Weights of a small mixture-of-experts language model, trained from scratch on English Wikipedia: width 384, a variant of Muon for the experts.
Below are experts of layer 5 (counted from 0) of a mixture-of-experts language model. Rows are named router (the router's row for the expert), gate (a neuron's input weights, with its number), up (a neuron's input weights, with its number), down (a neuron's output weights, with its number) and show model dimensions 256-383. Each number is 128 + 32 x the weight over its row's rms, rounded and kept within 0 to 255. Numbers have three digits each.
After each expert's rows: "mostly gets" lists some tokens that are sent to it at least half of the time. This comes from a sample of Wikipedia text that the model never trained on.

# expert 6
router:108138053113151163110149144093173132134135148137140162093137115131155121174121120100165164099086140113114170102106140147160181119147088181172149101118161125141132139206118122166141116134122105117133147137124113141090170124088122165075166109151106085120144091107128117138111112156111134187123185089137134129127156106185163123187133154158135121150174107159138128126159156068150204150139
gate1:066128085155121124085206134099139146138150079149137146139174109122203112120134111126129183121158161162148096169195116165105109151200137117133139149142141162141104132125159079120161097094115126140115104161091094123144140080153114191156122154150118072154110121118160069069082103089161127134076112133116123058134149149119064098128154066098116140121126070143157149151126172186199157161149
up1:118111066111179161104218188132135156063120041171141107148160137123153138143140144123098089147174139119130152117185156155096118106175133119123164104151134079138127196115096121101133132068158121136209167164120119110170115103149085095165130148179148116169054115145181139086119119052141089160083138123156150142122158182132098120083175102075121207083152148199118102142092120154109223157141
down1:102078109128101153158188157174167132140097112120113070136182136116088118127152079104118126084118161134112127121088190135167088098139180145125100164138116105096128086160134107137138180173146141132163090155172141112090123149136078102198098146142142099190143173117132144152163089128092140040075103149106169104102211074144141129132105132119120109098148109092189136109136166177108106112174
gate2:069149102134121125170056114147119135152099138136068174143125102113157138126143094113102097099031117106088139134148082140146185107098197110123104117156249098079095142136107118150130126147167075097166109098169084149080119154118103056111140086102144079112085162115126144144184135154130128138101194147163127143116129147164162124135144111101159146113098130100095081105174062166134128200116
up2:196115158122142150084164103122160128182170110173192060107134181138139137080116152098188100143180136169113151137110150175074113101190126146073121153116108170167123139112135158099110131103108127107117129166128121156129102179054125116103083138150224155145128112110160116100124098134139114129164130128147166065185108137141093118088137164119092104127152126230124169125165110056078090102116
down2:127120084094113130132164131124118103128154103086093143155157108161138140104129167118136096115063126099204156151187137125097191123144192087096128124169131080166180147149156115214089119162142117070095076099127109103160155122092161119106147160146123164125163062056193115135170093050073119110152140136173159042098084132170100140182105109126087058173116146160162052138077130091111110110144
mostly gets: ".", "\".", ".\"", "\",", " un", " f"

# expert 11
router:141150138085131142114162102119158072200168121146140116130158098095162111141125147117135111106089092125102117120122149136177192148101138168160163139167149131130130109115052149146143118181125129139158113183135130139150097119088108085080182088123177153083160135081166090115104126143109070115174153107107180125081172142161126103159160083119124088135078146164118061153116132120158186123110
gate1:165180128134159118128096157075129094170079143140163108182143109121213156136087140173107087204119120139128097095128140141169135151088161151107137107163115114112121155155119128108149146138140084185163099124119164091110123092124190203108149133113151154074148148130192116093159134113148117136199109120166117075183156122163152076125169182121116091056152108141159138120121100150166108121122
up1:114149127127113115139122073111100128163060136099117172095113159109115117091111112091109119142119164087143127090097143134111159073144125057136163122106142118146145166126123108133090181157116137109130109135100101125138069113112075108106119136113107138101119148070142149138106134124162169161117127114133092159188089149097125117102172080055124179107196089091073123160121199092134102143133
down1:140114148140138161152129109134155115163122157114182149150105134124135099157104129096138150130169190184120122140121117102146118117134136116113183093073068141130110146158164216138145171167148136146167132093091166111143068114143121102075141070148137192122131124067125126115168151140090160133119162094157122156105068185140122125137131158176126097136167086140114142130130204136155162062139
gate2:127151122140131156130192123084126113089112114159181165149162090093146129152159142159151091155178175137107150086150081085112126161130114107076118107122103092122136182193109132120146118106139127173113163143111150113094126083084148115105119094147133134139121125164169075182161117129170163071116099134097120132122097153130161122104101102024140175066162089147143150084119097126078094126128
up2:126080134101081186111115099111118164106116129089128089146175124145149109163169118113106142112087150160190113190127111217106126113168120151108151144110094085164079137196151152131140138189138117087142117073146139144136119077152124111086112082105115146136134076149117149107093157170084177072108133145111145137095148127126106136084119106136100107177102161103135090120080123082111177110101
down2:109147115173093092090069210129119102100137169157158150080175095133119115139104142132153105110070091144138117087121092147098176111140103172083124124128088080156135140148111176115205123106090173099076156096158105127116169166113131133191172145110062135144125126125145106122139151076115161112127102133134130153129107156143107110145109120090095148143078081112187100110125145133112145101187
mostly gets: " in", " on", " In", "In", " during", " used"

# expert 7
router:120106104147101120143119147156164174142155176116107128096140085085133116152106127158086141131091146134092157072098113143149206145118126125141160119146116094157125146176120150174095121124112169041175114111138158111103167163129145125075166112143152087051167120142128069114078125146092135127117152163166127160035226136070117132193086063144140157114122112130155075110084168075146148091157
gate1:120141071098163141123121162101136137111120122098170128201134157106160061126130149110114090124101094181100116122082141108105163130086064129082115138141146123085137165137196125038151105159083139165127154105208136076157168144193141121101155121172084072144176142058065152098129157148135088106145133091142102086158154101148146114136198125088137111115148152216100141101113055136095163195188
up1:121134102114142190134113155172081175144124099088139159114062103171158157100124148161136099162146140206131164180143124110088128127092108173118116166154114150099155159120144126098166055122094134126139104164159122110155155173116090117120167125157130073161066115065123173084137134119133158144154119099166127104118105156115129126152175104142098176068094115174137157175158111128141161111107
down1:115169175090065107121155088104117116150160087141105109079136133107147109157186160083135168119126174154111107168133139105091177093142120187075162160085163146130104143126162123153076150134074123049130111126088137090149133185051159149096135124127129135082136115150163077054132129132067106164138074185161118148161114126153168112098146142124162147103184150177120081149135104092064129092107
gate2:113103091115126106126135134112132072156118155125119143137085076071167130190072108174127096114093185180150128166079132111088090127098106106138132138087059096088067080152078143145125091131105108196129136055093184189175092115149195099088130155123139166133131110182128157128082068106121070087178139094149131103077130139093107142099156148118132173113129148107123086079078098073129178090137
up2:157151114089132187181130081151109159058108123101148142108159184168056163073130108118127193136121093142068083123209103147181097113134191158140140143199137183147102122109140101105111149103181147098124143133127117114129152129101101089157132102172137087144117084101154160170174158146095114170074173138113102166205113046096168130177158137123176052161127143105148128135158193128122095165127
down2:101136116159134152120159139111100149141107072121149081131161124132119168089118124088151134147096086119140104176066157087140133117144149106128142133197127101061077150133116082121147099140156149087159111168152136111190108191130131135069140070182160131093213103133083158110125093167086160175126148186119138089141091167099156128103087085094080116149110192132114178163110131101173113174136
mostly gets: " and", " (", " with", " by", ",", "),"

# expert 0
router:151099122213109173158133133159179097131200144145139135141139158105121144116135158161116139156103098092131103077057080101094177155142090114111153107124131154112137137121095120130104097136076175114206154098132131094097127196110130050097165144154146104075156137054146133091119117190154080102156188098144130146141134142148138132180126116190092101132095183134150091118092124089135161131102
gate2:129108132145105104131072128125136149122123172132137126151150084120160078136162157126154120166210076104109203067112120093147095145101091117158124089078141157161124117136120118088112156114107160089159169158132098099160142150138186121174179185163128036117119130123135132150100155165161136139097160073086101140139131167161133115111146099120146113108161115129151137153110196155121090112124
up2:102162085081127174128152106149110077126108143148137113113094125148111152135133131093169076125139166148169072080116155125099153116093087125122151150122140107126143096084196127090163122099132108140143102071126143132110103111166113135104152065091128151117095097123131099136113114138162141141160097158114133111087127118068125163084110168109063133143151117149094182058157068138181101091186
down2:162142177110197157172124087147147111137073145145134107105116122122084097119159180118147062144159154118091143062070224120108078169118139139078155208142149124107142142160068117094135105144155157179133126103212200162094053164196132148114049141167152103176090152094161160137168124187086121144154099140090152153102097083129091141153105128145141095063084067081118123129055145159129173123157
gate3:213119052157119094084162089126119131153130066152083103194138113156099123123103129139138113121114051122088087156175122133147105147123102129152095147071133153157151184109135097157145067116097181083076144155129167072048104167107140129103107092102114200117153126166133076097079078194109121139038105079120104177117090110157089154142155143137118136158114107139071126101103129043111093076096
up3:136113097149069090087108113133132130125114126108088154119170144141167114078058112140129111174128086152135110130096109074126165134106137127131122170133137131083119128100110154101148134096129175134103197142096178170143146103134149138061155088107139217139143149215150083113054115138154091114061121107121141101082109141163115128096191088151178144175122149104115146139154097091121131090104
down3:098097167185063135169102075133122138087191149137139133096078152181096150114089146104167128204149197139127140148190116098052109111149150168054111172145171144103129134073176159118137133097118087115174147075133173137134112102148115107090158130112089154131126072087103155081117091149128116110119148194043171089131158128154128173117082108085128114090083064138058018061100120107097150085115
mostly gets: "|", "%", " km", " part", " population", " member"

# expert 5
router:133103091127123153099178142132178156166143119143167121123201083112115125121167143193154096135087117108162145164140157140094186190138138132156135098135139069132164150200093138120139060158112119101164147105138137103122113196115080139096168101120103142100138127071109130102129086099086154147189132100121140108135134140116149091137132091159118120082102126135156114075116154101125178159115
gate1:154039115106151130118134169117073094147081117149146143127150120128104189088101154090124087090150150102120101052138151147120126088136094115137129133161051116171098089120115105142103151145157088147176107076159157106141199133154110162064126128145130053180161137087092122118126084129138158129128093097127109154105139150140130128176111104146093160104127175119120144059120140131127093127087
up1:171089120125116122131144145052105176122173167121157131108125143129128094178137170196124156053121125141134117133115125119104084075128120157120155106192069134133097123153128078142152189156128074125118075122169103112157127129195145154109167171166105086116161127096108181154120106113139211120111145073108082088098127120120098109102132133183162098078112105142137098145209106138067149126141
down1:133137120145132105111134069119115118105098110090109161105043073147085084132148186133118099113057098137166143171067161139124090139137088122122129108155158111099134113150130136133104136105144177129092148166170117091107120198166095108200122082172158204181138162089099165151093100082116112184165057114107088107138187132046127130145113114156182107078162160139160145182131171176141100138154
gate2:072168128160096129134142142107161100148128112123100212082148085119088157103109206111116187085144107172123115126169129142110132159134128178156183106165150109103121159081153143136164115128113122131117118159170159120131170152162165058171136120153198135093174083113114121134144131176134146182093164094163103129107100136128144093149097196138126084099115185155146084100132143195146115149095
up2:121138162130165092089083123131112126120088167079135045157116177172131167124155124134078104099135093148134094152103153102141114106106145130037089115170136109038175075059151159127131146167162156076132139111172183121135107154082161075121134147129118128126111120107046146144040119128123176119084033093173147143106104128102161124121138091125105108173142128148131175126140108151067143113182
down2:117146112154114110193146127134028169110092116141118123132138138164077105094095144107107099129105097156151097158138150179100083183165175108131106060143107135135151120184119132133128120143099114146165184167137155127156100139114153104113114124112105105132088220103180072085130089177108139184158064146127121108089150193166107137117085164167116083133097152074112101085181077163110124130129
mostly gets: " the", " The", "The", " British", " German", " San"

# expert 3
router:103110079120122151134134146112138157123184125107137158152158131111181147145152095101161158111126118139141155094060144127120178138126142079182070075162169126161165119157069132132146074161086111119143147145138141133149128141085068117103237115153108139113143089046144163105069079120075077152180157118147142124088126138130105133183075166117132092085127141140150106127069157116147170094155
gate1:137093074085164125158161112125152141118146121121162168110159185109106110154108114163141114182121115115154150119139158077169133073165145122101100118125107109149149172148117167197136100131154098125147145136178168113099135107150127068074211109146141181122081158141129150176135147145167135179147083155172141119162123148112095151136111173085158052144043195136071193125100147149103166147161
up1:098131123078136127154113120090137193115169109116185131137165160102089149144143147156141086169144143092182139098091133129143124132161136095097112157173107117133187180135142115150164099121117109121147156084169148135143152183114112058146211122108128173157108170145096118164118150194157120132141103195115183126092108169123116178154126186086173047145091125143080152109097103136116123122167
down1:132142097146077101148087132139155130101122091172019095126107160085128093194151157063098117138084119111103115133063165123110113111107137148086118156108139119063126143090111094059128151133112130112136142150078131131136157174154183147086067067149180098119097132146081141104140113116085152185150064159161112097158069109139137144094162190147105121093150086089112144118119162169163153106158
gate2:100214135146168110165170114158134120093082160120104037057095059163138121121075129158115121137144157151074083140139085122146170099127136157138152109116099111079122129080162122109132082170133134101140141108136090115136161141068139102141166078085168207140161099131094148160120120118111075110171160104146112143093168082091144076139138144185134145140111083147163079129108161063135094062183
up2:147141118095143139135106107065087115151132197095130123129126126056122107212139115112114170135103073116161099159130143079130124161117091089130151166108107162156130148139104188090074119168090172127118119181170102139092096147110146169130103140033075089117085179149154125092146125129153135104131125109128154131131129171122179164105088099110155191191136115065127122125136163125125085151183
down2:157158139142099102146087181040088130172205106138128127115060107140148151120054125162168181114107088142164051133131121089099105141108090177157139118145169152140071186074080160180057161122109157146122123139134129089135067119172123154086139142121168174187139198084150095194116132092079105186177121141087145185194141168116108169128122176067112151141084138106122141119201133106172052132189
mostly gets: " States", " York", " USA", " France", " England", " US"

# expert 1
router:121111141145123113104122118124152158135163118122132091132120090142197197128146175142129133132112077127150183120080133088111148114134120146164171153150161097150118077121133190124156082126112192111116126164158144131124074178121104113093172115137116102121143054101117048134159118146102069098141126139165105157146199144117138136137129108111109146065122094148151061129088165064160206110106
gate1:145163154110141096056131116098170108211186125112191141127129155137169054159133127105152101121152118143087133070118172070113166147188117159158174135118166049102101087081144142154171073144118123119127151155131127147047047160157135101133163165110170090148107128143140134089137105124120048152099160124183088180124161134173120135109158104088060128076148079085129133123183123102105097142171
up1:059137140114164178173112185177161148120143092137151137180138112070113117156141127137114144193113141135161129133143072044155099144114143106172170087140071142103095147178185110094122113102122096137126111117151123126144125141105164055095077163128142135080176174150189131101092114131192154089112051178152134124172104109122158128138143140121170118104121182119092090086187092180149131145112
down1:168080176138084160159095095157143122072169048075084171142114064128137121098191125110173127146075163092163091154078072134096141064127138162172103149144153129115131120152149140163187175083189137160150136122172105130075129077105135103100143173156165151155118128102144120093142083087128167133142084082158137120126107126154083145074159149160169150146151102109064111119171136052081132079100
gate2:089115122142141139121130172098126087113113184126125089137144120155151121115180087120103098105079086174129124108131132138171107164128162137129164143121097098161127129169136114141146143070122147134149168203123188133163094149145113176162165093172096119052147216141103157051166083123139119090207126101147047133176101123094111152164096134080114026075150145127132132103140111104122093080171
up2:162149143100136073105088159159123126156094138193084179072088153096125090159151139119172139105111154087119098149086161142186173117175094158173096168108100147109149176102145149109143119143148107079120114187141173101097098139123149145177140108106114099149123145177161117166097160160154123093114160115134149105132145087160161156137143104113114138125143145116098102137115107089084086062135
down2:100084124156134131152149125177117108096090153119111158149150076170112122131144130062106174110140092144122168082146125149122089114141080151199126104170157123107116156108111095119161109141100140090080126158206104161096163100111109157147091070116139130204124080099148102142188067098066112153170170092121122119103131119132090131131117138087138128135146144066093127093159118131111185088138
mostly gets: " |", ":", "°", "):", "ig", "|---|---|---|---|"

# expert 10
router:076172103116148095117095153130101162123224112163164127156108117100181161082142145199111124184139153087137146095127133116075151128125119145120113057210121092128117158174100146141136182146062161163152167164147196070094139130125098132097146132146145091117124139081138147121099070114116082128186122173101173129122160176141149168147073161125111113125166092179151088128098166078134148139088
gate1:134120147126135156115146155117160132086124140067166142109117127165098154131121123128073132168090104132128045115158197065170186103168164109085161105059101183178145110173081132120146115161118190107167111168216130157134167083161087087145131109199107133135164141146138124145143150141166135095086143162136165102102089113142132107166092128120092135069141099178110108113014101142124185130128
up1:152116110131177158010107178105112122156141046140138080088108082138172082113134142110135113156154104113139139150131156146208140127176147105073108153117106090182101172167082098131124151139159133147114145115100119086172110149135108117109052182099115146104161157116134109148127157090104125139112166104124093076143136096131141085092126155076130095186138144171141120155110152154074132164143
down1:080100101076139176150084140112137138100107124133115085134162134136149093124075174118188165185131116072135138137194218134132184148134143123143108095138089156154133052188147148151122084102075157151055160149123157146125144138211166153165103179094089149109142212101132053133175161159120101157092097160112140145141139141146145111136198135128114125073154106162126125169096160155109105169156
gate2:172142143208168139081114167139155139176071133109082127123100127145122137086123101120107142160054101062110131143167154125129106128088165114127123135092138173131081149129054157115068180208124156155126095201133110049025132155132158142173087132209080139166148191169140134107138096164154150107185106127111143168056143128053175130139142178135145138141110137110108087146099166088128142151164
up2:162140122094103106124170142174128128150074107120110117136191104082107095158141197139162123140121104146098146165147177140145138162126073078102129115147155148064111120127133142110143157158133154160106148115176117134107128109131136102096136124111121088145128095099111167037072150106184168087122095197108072163099138133161117157136187123124098139151130118140123118213117163121130137104139
down2:141112095121205133154166106172098110100086214135126172084081163133133121122119134137087137101124184129159114114131113129136123104142142118149124132100103124155148112121145170158112147065152156083119157132151207143122123171147131111096133156119087088146120104124153164105131105045137133112134126085139086114139107125106144134136114128149165141134132137129156134140171147087151082142111
mostly gets: "==", " a", "===", " he", " \"", " is"

# expert 4
router:099125079070077173107145125155188158127179095125093138172144075121157145125114135151145122115074121143103129105084145141104146157123130122129138077180139118160142112192126149139166113169106142108137165156115169141114132125111156155154149128137127184095105122095136101103037113163082152136171146131162144136151172147142159114150130137177046103078076127131143074152127120098139180156147
gate2:150144200043198076106074177085167162109131176145109168192156123119142124137064094115112161106115136118097132130164130153093110167136122112125142185129148189150061144137148138170135091121148126140083101149191158153145140198135083091137130075127156168112147139123174190171124175127145171095112171126128116135108127124157136092173163112227078112092204193097119111150166118059100165185094
up2:087159105159144101190117109078183114163106120148105130082093107123091149149133108162154141124206131118092115129169161166135135085081086110192159133106123160173088160140134161162162138195128150147140160115129155159109115187118073103141129154130102152163177083133147119119169122072126115130182046169113138138099078100114145126125173132133135144143141134134114142158107116140179128170075
down2:168125116110123109153129111128156104124205110176104135141130149187168170144174098096124147171186157158113171076067181114156101107113127106089118126127145139193155128112136156114113127130171075096122169141115157120158129143135133088117135045073094124172086132147153125161114096124114120077101113203146102152112086073161171091152175117185117098133159167114134132098165087208095192140115
gate3:139200059105156169075130171098145113126111128111141075088088144069091129078082117142106133092116113178102059126135172156137104124144155100114139206113122121143126132147138058125166153101115123097072173160117187141134088114109088090096117121095152128131112157158168116125077125144115133171103140122161074105111126107155127144129177156180130152152122096092142134103128166143134081152188
up3:086075114113125095158162160202091131159170108116143168171130118134048055146133171022071110118151127100115147103101141133141126105155078153176174170145106195118114117104117165133181135193140129189128153072151161146094151161163143157189161120095146137146136079154090114151132163126084088115129092147093096115105126045126070117099099111126140124162134141151141127191156094079095157121141
down3:144144078227082123149198136094136094180094133174100138143160101104123128154112119156148125120139121164165120182108078114108109144170118107113188095116161160084116089080127117104105096197126085123161084126156143082148145101136145065147099116096128101178149105108130066093240187112115130107159135152094171107101055125126139116129035147134109111154107163144104179146035121114109090126028
mostly gets: "7", "9", "8", "6", "4", " September"

# expert 8
router:140153082064141092139158099158178124192103166103120134145202105095163151091075168091080168127098110105113118050100184133166175164140140126200115059168147139142146061181092155181129056148131143162173102117127123110112124149134052154120140117179191120058093110091128142111083106132130058106168169117135132120080174152144110177146107129131095079079177144108131088094141109087170124156116
gate2:157139176096165127108121176183167077129072149140158146147133079131121152172113161098125168113064174101140093056119146081138083147140143114135071121187102132073160060079124108147165136128121145159161120110136124118157131137164150132085096137023158102099148152124072148138117155107110158174130115131163071096138146081114073075144111132174037116142122160145058068146105144096139075133122
up2:095130070165146170079156141166160135165148099135165127139094185117131182075078164141125088111138135104071122125092155110183126106099075161084123085092191055103145130127083103123138090129120110067117106151208151110184215119113102148127167148206162090102112119172167121150135113134090125123148120104093073202130122115154102135163129136142164132096062121109127144194179107135174149127130
down2:100159124113104135176174136077124162138120054125126157109171091090117105172124072134149182171093131123162099081099165145182051109167100150111065103095121136159128137104119141121136182092120117159106133168120145175159133119114094143136089167156082086182103135153138052154154112124098089087187122121147153092124117086120125173075144181128156150148154135167148159086076122126168083151126
gate3:087123118159140091111117139108049182155063141047122145104172115139062135166140151090102148174130078130200113086113131127148135123082141129193067110152122163128130039167116119152100107128116159178096046106113135150121097152104138150163114209142107122151139151114166154119130141114131119120162146215085164082131138155109131137135173143133087077113082111117125142127131062097129124147099
up3:158155129136095119081151120135140174084205053102100151118110112112140128080103111152107189186076128062131166149108156154092099113131165137122097136139084122139104137088082136115106077086133124124131165147084154101101213138115157147099112141088138114101160087180119120122156132149109170184109120109135128104129136121120110107167187176184115085149133139171100155086156199131109093175103
down3:185088164120098177111139158130135142130129102161097068179134129155095112157114139102118116095105096101149136120093150183169097120136104197164151165199138122126083129173159094128049151151073130139061145147134134184184140108070153138104107170113193108144144114125118141073118157133137091203127105089129063161115173122127090090191079117155112168141071198144127075074149152118137086161129
mostly gets: " had", " has", " have", " can", " would", " played"

# expert 2
router:162137103157082143134127107103121150138174178136081108159132150114131151145144087161153117143139143103107112042086151107176137118150131102146096125141164084196147174160079134132137112161080111135182119140112128134159093139068100106162154157151118096098130137079123129125104118140150062096148193116149153123079159144188108119144133122212123106071130154133102113109105143109098143163106
gate2:138095148148155087131126182148147125109179148064117137111147046103138092095144115155159076140129090166095111087159147162147131156126145161133110144214144160166082143176126117186055165182186167048130084131169125091098063148152122143149081119153085113158096105153198084095178160131136131125091094087166174152102141194160142147100155154150163141109132103110131156143159134207140155153202
up2:162121156157104135156070131145105117127208163100103166094157097095078118095164182116135096165144100138105101096142139155104080120091151144140093111195130153115128206173105093163105179147157131107132117129169091109149087132138143148106072118181092131168110169115170063125187137147146105117136111077161173140136170143148153115077152175095164132127114114118119165137118106190112140197165
down2:117154189071118110141162080133056146146109134120087133111153134145101168146095093167180127178141122061175121133136124175115147129066085124104195157134119112151098116155145119161169171115142123187123177141184065141093153139147125116075152176131119083113094161116144096127177153111141123100122102094122165088115137189168130135095117163119157126159136094120102125127106135140107122161121
gate3:129172099102095074148125087165164209100114147094129149183078134181111164124085099170132165185100127161103110137135171137161175109098120120076103103050176118167084146109146148133145157117076109093133115155128066151116165120105075053055053127097089153137159133135149177111097135159093126167145115124153126101115166100174138151174097164115121094175147163138114149142167157073120180120125
up3:110152124139170205102145094092083088125200098095156156120107101141113124176170154144129106102082099102149074140144182100123074155200094116149074170158115134153123113088093130145130127169170090119152134045087140094149125170106137090160143179125141138084113105119094104121133116195090033132108117169105140096098124127120118107154094123089058134120139135120119165117186195081069111107105
down3:116114154107150129153119150108085109133182140123149105044103061135112149175092086204218107040152137141093086093125092080124170097118129155144096182125093119154135175140090176121192131106209152071108141180124155095114112126109155137161105159157095158157118073085156169086091117128186154114074082086150114085096129119105104104169151099087098148191107121144115114165058125150141142135129
mostly gets: " album", " film", " team", " game", " season", " people"

# expert 9
router:122106119141120184099148151167170138129185103119089138152172156148151120136183138173141148116136102138092173060072146136167190141150114098062120108197175140125172158170092139112118110112121160110166131147125149096119130159075120125146141092146157148119152071095099133133147071123129096111122158121182160105089184160143136167158116082184162122126112100137118146118070161092118116149105
gate2:124123100050135120141133149127101140125144162139178098178103172102132134187117155160129127130104141073096162154149123118132183138106146134126133138175143173079081152049104118098118154088151100063111126107047083083133206117084182115126202119074089113141144108068085141134106136148212148070113128145152125120111146147110135124135122164099098090158139101098060181163110097136131104196181
up2:121164108148129166126142145124149114147103089097115131074172127064122137178144074106127112128137147105169138174113110104075091103107102122138082159059157167165155122133130155075079129122084159123143129108121075132145108132102100118133132124051131137089124087137115078177151096082108137154125140165160108187136139148158115150170160067154152087118118121141164118128169058130124081172131
down2:127091148123149079113093077078110094138105183142127178140212120162113192094140125160137105127085115175028120106146113170115071104133157132116131112090139188102191127164108101185125160093113192096154181153187144144121095108100123129068092104117160122134090142154146152154134126179091073197149197123149125097154145091108090121123084055124146105139164169160153120134108176111114187139071
gate3:113092092167101173131085145103136161097143216115160129166136092141090129098141087039121128171114103132098080143075126090143080150149139075120151115212111168158129085096140142133135129182140148203162124173132133158103167147142209115167143122126109143171104153151134092196129076178113096106164126111174098131120147112142102113121157154152067170088106113213146147069170113102102152159058
up3:135171093119169110159132152134119089121084128140144154075118156085117126149099219194120138150174123090159186177106086169122055159069100143126166102073125095068159150170161169110149067107110078099117146091093097080097129093140126145152108104087140092131082140122173141120148127113096140107175121086115123178183137181099179181140140146147153132127058169073157168166163128132086104111171
down3:123124159159170143129126122147170119165087087184100174126148124164108151117137133157162116093163110049133136138110095160120201151100112140128154111178122162182135134107113108164079134110119174098135069154118175149188135159167116133144085135142173154172148154141147153137150138123156127178134126115086168079153110096131078080107171159098149080133152062107156115149062138167118146175162
mostly gets: " ", " P", " L", " M", " D", " N"